From a checkpoint of a small mixture-of-experts model trained on Wikipedia.
Training: a variant of SOAP for the experts, 614M tokens, 6672 steps.
Below are experts of layer 7 (counted from 0) of a mixture-of-experts language model. Rows are named router (the router's row for the expert), gate (a neuron's input weights, with its number), up (a neuron's input weights, with its number), down (a neuron's output weights, with its number) and show model dimensions 384-511. Each number is 128 + 24 x the weight over its row's rms, rounded and kept within 0 to 255.
After each expert's rows: a language model's description of what the expert responds to; "comes after" lists some tokens at least twice as common just before its tokens as in all text. This comes from a sample of Wikipedia text that the model never trained on. Tokens count by the router's weight.

# expert 19
router [105 181 170 125  75 125  77 137 118 108 152 168  98 157 121 141 113 152  84 108 123  72 135 144 127 177 126  91  98 120 107 132 176 105  69  79 122 118 124 137 115 129 165 167 126 135 144  43 100 163 107 128 165 123 168 145 132 140  84 130 135 136 141 128 169 131 155 174 116  87 125 141 141 131 109 152 131 119 120 142 117 117 126 123 145  90 137 113 129 154 103  98 144 156 120  80 152 118 129 108 124 151 152  82 140 122 115 149 144 131 141 115  68 108 132 129 141 133 149 137 125 165 133 180  87 136 124 106]
gate0 [104 186 143 107 140 116 141 148 127 112 123 157 158 128 117 168 128 146  94 173 121 158  93 112 117 151 115 138 134 109 169 112 124  93 105  70 128  99 112 141 127 120 169 137 136 104 123  79 131 153 131 176 144  79 128 139  96 147 105 115 114 115 122 154 144 110 116 163 124 102  89 148 119  71 138 118  93 140 106 139 147 160 119 106 125 135 138 174 158 120 121 126 123 122 107 118 150 110 151 137 166 191 137 104 116 122 178 193 143 140 122 121 113 124 137 128 103 157 108 136 115 133 137 151 152 133 110 147]
up0 [102  65 123 118 111 144 143 162 111 112  99 150 142 153  67 120  97 134  70 152 137 129 156 151 122 154 116 124 176 163 140 107 108 152 183 159 143 154 121 143  96 225  95 147 114 130 130 106  79 155 104 174 134 116 137 151 171 104 107 115  85 132 121 151 120 111 102 106  97 133 106 139 128 107 135 144 130 106 137 137  84 160 146  79 126 107 119 130 107 160 152 139 106 152 111 122 190 150 105 120 122 122 165  80 124 105 152 154  91  97 154 132 144 115 120 160 162 108 152 160 143 135 116 127 113  84 100 124]
down0 [ 84 124 113 165 108 100 108 126 102 130 134  79 133 138 109 115 173 118 170 156 127 153 117 147 117 123 102 127 170 144 109 141 111  95 126 132 165 139 140 121  89  72 176 165 105 114 153 158 137 103 130 123 128 126 155 122 138 155 109  93 117 132 131 145 156 122 136  96 162 126 116 209 158 100 134 115  99 114 130 147 182  85 101 102 175 124 157 141 121 101 113 117 123 145 137 151 121 108  92 144 153 138 124 132 160 129 115 129 113 154 141 119 162 148 144 127 115  81 156 139 105 133 121 124 123 111 151 101]
Description: Table headers and cells. Column headers and cell values in wiki tables of sports, elections and music charts, such as Team, Votes, %, MPC, n/a.
comes after: " |", "|", ";", " (", "==", "/"

# expert 20
router [114 146 146 139 130 121  94 120 113 141 110  83 119 134 130 131 129 112 120 122 114 110 138 149 120  94  88 100 131 129 164 143 146 131 106 145 137  96 164 133 159  98 140 125 131 124 116 109 149 102 114 144 170 131 110 124 142  84 117 206 158  85 111 165 166 161 141 136 113  97 124  72 163 109 133 117 168 106 140 130 158 118 139 147 133 117 118  80 133 178 129  93 145 164 129  44 135 117 109 104 139 170 117 102 132 184 124 144 121 170 160 159 103 118 121 166 119  84 125 153 147 173 138 141  81 147 149 136]
gate0 [158 133 116 109 158 148  89 148 144 141  94 126 148 129 120  89 100 115 105 149 144 151 136 119 153 105  89 112 134 135 169 101 129 129 154 152  98 120 144 110 143 111 162  99 109 114 171 104 150 136 113 162  89 119 125 142  89  90 124 165 119 131 142 132 163 125 126 139 150 142 136  76 116 123 125  93 147 142 123 144 100 109  90 137 136 148 106 139 119 136 185 116 145 116 116 114 134 132 120 138 116 147 111 143 156 181 133 100 103 129 157 127 129 156 127 110 104 127 140 133 164 146 160  88 109 148 140 129]
up0 [127 126 118 136 151 139 117  91 107 100 102 121 112  95 130  77 152  50 118 114 101 170 110 128 154  97 126 155 141 131 155  86 129 140 110 152 145 145 132 127 133 129 120 145 151 122 112 173 135 148 125 130 106 142 134 124  93 132 139 164 163 154 132 117  73 125 106 127 152 124 134 147 128 106  93 129 124  84 114  83 105 141 119 127 113 104 152 142 152 136  87 114 129 117 106 147 114 163 134 123  91 110 112 155 127 111 174  50 133 120 113 150 128 130 124  99 117 124 126 108 110 116 139 127 115  99  92 150]
down0 [119 111 132  98 142 129 137 132 143  91 152 106 115 159 150 118 162 175 110 155 130 109 143 112 139  91 120 146 140 138 127 104 137 111 133 136 177 114 144 142 173 123 139 137 114 104 149  96 152 129 109 128 128 117 154 129 132 112 147 169 119 165 155 103 145 118 116 158  83 111 137 108 130 116 137 131 158 169 111 149 133  99 182 103 127 129 150 150 104 153 184 120 124 146 115 137 147  96 117 152 153 134 138 137 117 167 133 124  87 108 134 146 122 134 114 133 129 117 133 119 132 133 119 118 133 170 100 165]
Description: Sentence-opening words. Articles and pronouns opening sentences or sections, such as The, It, She, A, They, often right after a heading.
comes after: ".", ",", " The", " \"", ":", " that"

# expert 22
router [130 122 105  94  88 135  78 123 107 116 146  88 106 115 121 144 130 126  80 131 106 104 149 149 133 169 137 113 149 163  75 191 162 151  90 132  91 115 117 123 114 121 136 158 108 153 146 121 130  95 146 124 128  81 139 118 134  89 117 129 134 127 119 140  98  76 155  80 146 102 151 117 150 120 103 106 152  77 119 129 131 167 141 137 160 127 167 156 133 138 123 124 133 178 124 157 115  94 132 154 119 149 141 105 121 122 122 134 141 172 105 107 139  81 121 118 128 102 154 158 131 151 130 112 137 149  98 126]
gate0 [115 118 127  81 133 150 117 136 108  84 139  74 121 122 178 119 141 100 111 112 152 172 111 140 176 116  96 112 139 110 136 115 107 144 147 137 123 133 106 150 127 127 129 142 122 169 150 174 107 113 108 186 107 142 138  86 107 103 152 118 152 105 133 109 144 157 120  78  81 139 121 100 139  95 130 160  91 184 137 128 137 132 111 137 146 133 128 158 142 167 112 114 109 112 156  86 100 134 124 154 145 110 110  82 136 108 164 131 182 148  83  65 148 152 130 124 115  95 115  86 104 105  96 125  94 109 151 155]
up0 [122 117 148  98 173 171 168 129 165 134 139 114 173 145 137 124 126 143  95 158 120 114  94 132 108 158 120 157 138 116 119 131 157 171  90 146 130 121  91 136  91 135 160 162 178 125 129 123 175 100 110 124 140 134 142 143 101 168 150  71 135 107 105 111  80 118 165 156  94 125 110 127 138 128 110 120  99 133 140  85 140 167 197 102 143 126 147 105 154 165 112 158 142 127 149 126 112 163 108 193 100 123 130 134 146 156 144  90 112 153 137 165 136 124 166 117 113 130 136 173 125 129 119 173  81 133 132 168]
down0 [ 95 124 144 124 124 136 108 120 126 129  89 144 184 117 113 130 157   9 112 106 135 121 139 119 128 174 149 126 122 101 103 137 126 138 119  97 116 170 147 131 118 140 113 108 117 152  82 128 143  74 123  84  90 106 145 133 119 138 143 175 113 155 127 155 120 145 135 114 139 123 154 107 140 168 133  98 137 110 109 179 161  92 101 152 109 129  96  98 126  68 130 186 142 119 166 154 137 126 123  99 102 133 124 140 102 135 139 154 144 121 151 143 114 113 130 126 120 149 125 139 148 104 159 101 181 181  82 136]
Description: Function words before nouns. Mostly the and to, plus modals and other, after a preposition or verb and before a noun or verb, such as the, would, could.
comes after: " of", " in", " to", "'", " on", " for"

# expert 31
router [132 133 150 138 115 134 107 127  91 132 117 151 122 148 165 170 157 124 132 143 153  82 139 116 141 138 120 116 154 162 133  88 159 129 134 135 119 113 130 122  99 123 120 141 128 102 140 117 135 149 102 100 169  90 137  99 197 128 138 130 153  99 134 128 136 132 143 110  98 113 154 138 146 175  88 153 127  81 169 114 148 102 172 143 140 124 138  59 155 191 156 107 147 143  89 100 132  88  70 108 136 170 147  79 148  92 122 105 172 147 105 120 125 155  65 132 151 109 128 159 116 140 178 145 118 144 119 102]
gate0 [136 161 135  87 127 123  82 130 112 122 144 135 117 107 174  87 105 136 131 146 155 135  97 120 168 130 144 185 148 159 169 138 119 144 120 124  91 108 120 145 132 139 122  83 190 160 177 149 119 121 118 120 153 126 145 122 129 130 159 129 107 119 125 143 100  93 158 142  96 141 137 167 137 149 130 154 126 111  96 173 117 124 100 138 141 134  88 136  78  97 121 162 132  76 128  98 170 141 108 108 136 106 141 123 139 130 132 124 116 140 155 140 139 115 165 134 142 164 128 124  89 103 134 130 125 116 131 139]
up0 [102 148 133 130 152 131 174 121 177  87 161  88 100 160  87 141 133 127 118 132 124 158 110 137 173 161 157 188 149 165 141 140 126 121 127 103 128 125  75 139 113 122 122 104 176 153 126 115 118 117 115 158 123 109 109 145  89 137 147 116 127 105 116 127 111 101 161 159 123 151 168 121 142 131  89 126 155 128 156 111 119 150 139 107  82 102 158  81 120 119 144 164 146 188 171 120 153 139 102 126 127 133 104 128 125 154 156 105 153 125 126 110 128 100 125 102 181 137 158 123 128 109 106 150 108 164 167 137]
down0 [173 187 117 105 159 123  89 110 139 101 156 175 155 122 103 160  96 113 161 151 154 123  88 162 123 112 136  75 132 114 129 161 120 142 127  88 104 123 152 113 117 152 126 137 102  91 156 131 118 161 153 119  73  64 134 135 104 148 142 134 115 113 132  96 141 129 105 102  99 150 138 160 132 133 100 106 155 100 118 115 132 174 138 157 161 136  87 105 126 180 157 120  94 115 102 125  83 128  93 118 149 107 144 135 133  75  87 144 123 148 125 177 139 130 143 159 116 120  87 112  78 140 107 108 107 119 128  75]
Description: Table cell separators. The pipe separators and ---| divider rows of markdown tables, plus bullets (•) and comparison words like than, above, per.
comes after: "\n", " ", ")", " 1", "\"", " 2"

# expert 16
router [120 135  99 117 105 107 125 163 118 135 131 141  86 103 119 127 137 128  98 116 155 105 126 116 132 119 131 118 118 124 133 107 126 148  70 132 109 112 116 154 130 126 142 153 112 142 139  76 108 154 126 108 145 109  95 129 118 138 127 129 102 108 103 138 121 148 136 112  91 151 133 158 120 121 136 125 114  96 140 108 118 121 121 115 120 115 128  88 111 168 164  89 145 182  91 110 147  87 119 109 142 164 128 137 143 133 100 112 149 185 100  85 113  79 141 123 139 137 130 163 133 152 100 126  54 143 162 105]
gate0 [ 98 126 133 158 195 112 120 156 146 132 156 126 115 122 153 109 135 139 101 126 121 142 127 136 139 151 102 129  94 126 149 102 134 137 106 151  96  95 137 154 108 136 116 129 118 141 148 107 129  84 119 123  91 179  93 142 163 136 127 101 159 120 105 130 146 106 111 136 103 115 125 134 116 136 123 118 126 119 144 147 149 118 105  84 147 160 130 135 155 105  93 110 101 131 165 171 154 184 130 127 125 147 148 155 124 137 101 100 148 107 180 155 134 138 108  97 112 138 132 135  92 114 122 115 102 156 128  81]
up0 [115 135 126 121 159  88  98 133 161 146 126 121 122 139 151 135 148 140 135 107 134  90 151 108 175 127  93 151 143 106 108 124  96 132 124 105 117 134 128  95 114 128 126 150 118 140 119 112 144  82 105 129 148  98 137 136 121 109 125 106 130 152 131  65 132 172 116 157 130 105 102 117 135 110 125 130 116  80 147 117 186 166  89  94 133 157 109 168 147 136 119 119 129 134 158 133 117 143 138 157 123 128 170 143 135 126 120 145 115 136  94 129  96 160 101 106 136 133 151 147 111 143  88 117  99 157 167 110]
down0 [ 84 143 133  63 106  87 130 109 147 149 105 123  91 125  96 133 109  77 110 143 152 152 167 119 127 122 130 100 110 164  89  60 123 117 120 115 150 206 119 160 145 156 122 127 147 134 159 164 101 112  85 126 175 143 136 156 136 164 137 110 145 107 139 155 168 107 128 112 140 120 132  92 126 121 123 101 123 133 132 127  91  84  86 142 123 161  94 115 157 109 166 125 148 137 103 134 153 181 105 132  92 168  89 111 139 137 109 125 101  91 138 112 109 136  88 169  98 125 146  98 140 128 132  89 148 156 112 129]
Description: Numbers and ordinal th. Digits in dates, tables and statistics, and the th piece of ordinals and words like Tenth, Lithology, thriving, such as 16, 34, 4.
comes after: " |", "|", ":", ";", " on", " /"

# expert 12
router [113 148 133  89 119 151 130 115  73 124 131 115 100 104 115 131 150 123 135 103 115  51 127 135  78 122 154 125 133 144  93 117 152 122 104  94 112 112  99 140 111 144 141 129 108 146 120  76 123 133 145 149 145 115 116 131 113 134 145 151 143 127 125 154 119 124 113 124 136 102 151  86 110 145 143 124 125 138 189  92 105 108  80  94 119 112 133 130  84 163 145 104 119 138 117  99 146 110 132 129 111 120 161 114 116 149 136 127 130 124 129 145  85 128 160 168 112 101 157 158 117 146 130 155 106 114 126 106]
gate0 [171 154 102 137 103 120 107 162 145 120 117 111 151 140 117 115 109 135 122 114 118  96 140 133  86 145 119 124 157 141  89  91 106  82  91 114 149 130 108 153 122 175 131 139  85 102 142  62 149 129 180  90 152 120 113 122 131 124 119 160 138 127 137 121  71 108 116 109 142 116  81  66 143 124 104 123 128 176 145 141 106 158 103 106 151 123 109 138  88 117 116 139 137 163 116 132 143  99 155 124 132  94 145 128 141 135 150  76 161 159 125 108 114 132 126 124 114 138 110 142 143 144 113 101 116 144 112 126]
up0 [105 107 138 128 151 131 126  94  76 118 157  97 130 116 121  96 137 148 104 118 142 146 140 132 146 153 139 124 176 142 144  78 154  86 114 142  87 100 154 184 111 117 115 110 103 108 102 139 160  97 155 140 118 146 118 131 161 131 115 160 135 125 126 154  82 113 110 132 121 127 144 115 121 121 165 130 134 104 157 140 158 138 139 145 127 127  93 128 117 144 148 157  86 180 110 116 156 131 121  78 145  82 160  94 162 117 128 156 120 152 166 135 107 120 154 100 125 111  99  78 155 135 143  90 127 100 153 180]
down0 [151 130 152 146 146 145 109 137 118 117 108 145 100 150 127 169  98 105 125 175  91 142 127 134  99 116 122 149  88 133 156 128 121 152 134 151 145 145 144 179 192  98 130 103  99 151 127 114 127  93  73  85 114 147 124 122 102 141 142 175 154 161 134 129 141  87  79 155 136 106  70 127 147 138 100 133 132  94 117 123 148 114 118 143 138  91 137 133 139 139 142 133 174 120 177  85 157 149 135 139 133 132 129 115 123 146 116 160 152 142 136 132 105 108  92 164 141 107 117 125 154 138 102 122  75 159 142  81]
Description: Table cell separators. Pipe separators and small numbers inside numeric sports statistics tables, e.g. goals and appearances columns, plus semicolon-separated number lists.
comes after: " 0", " |", " ", " —", " 1", ";"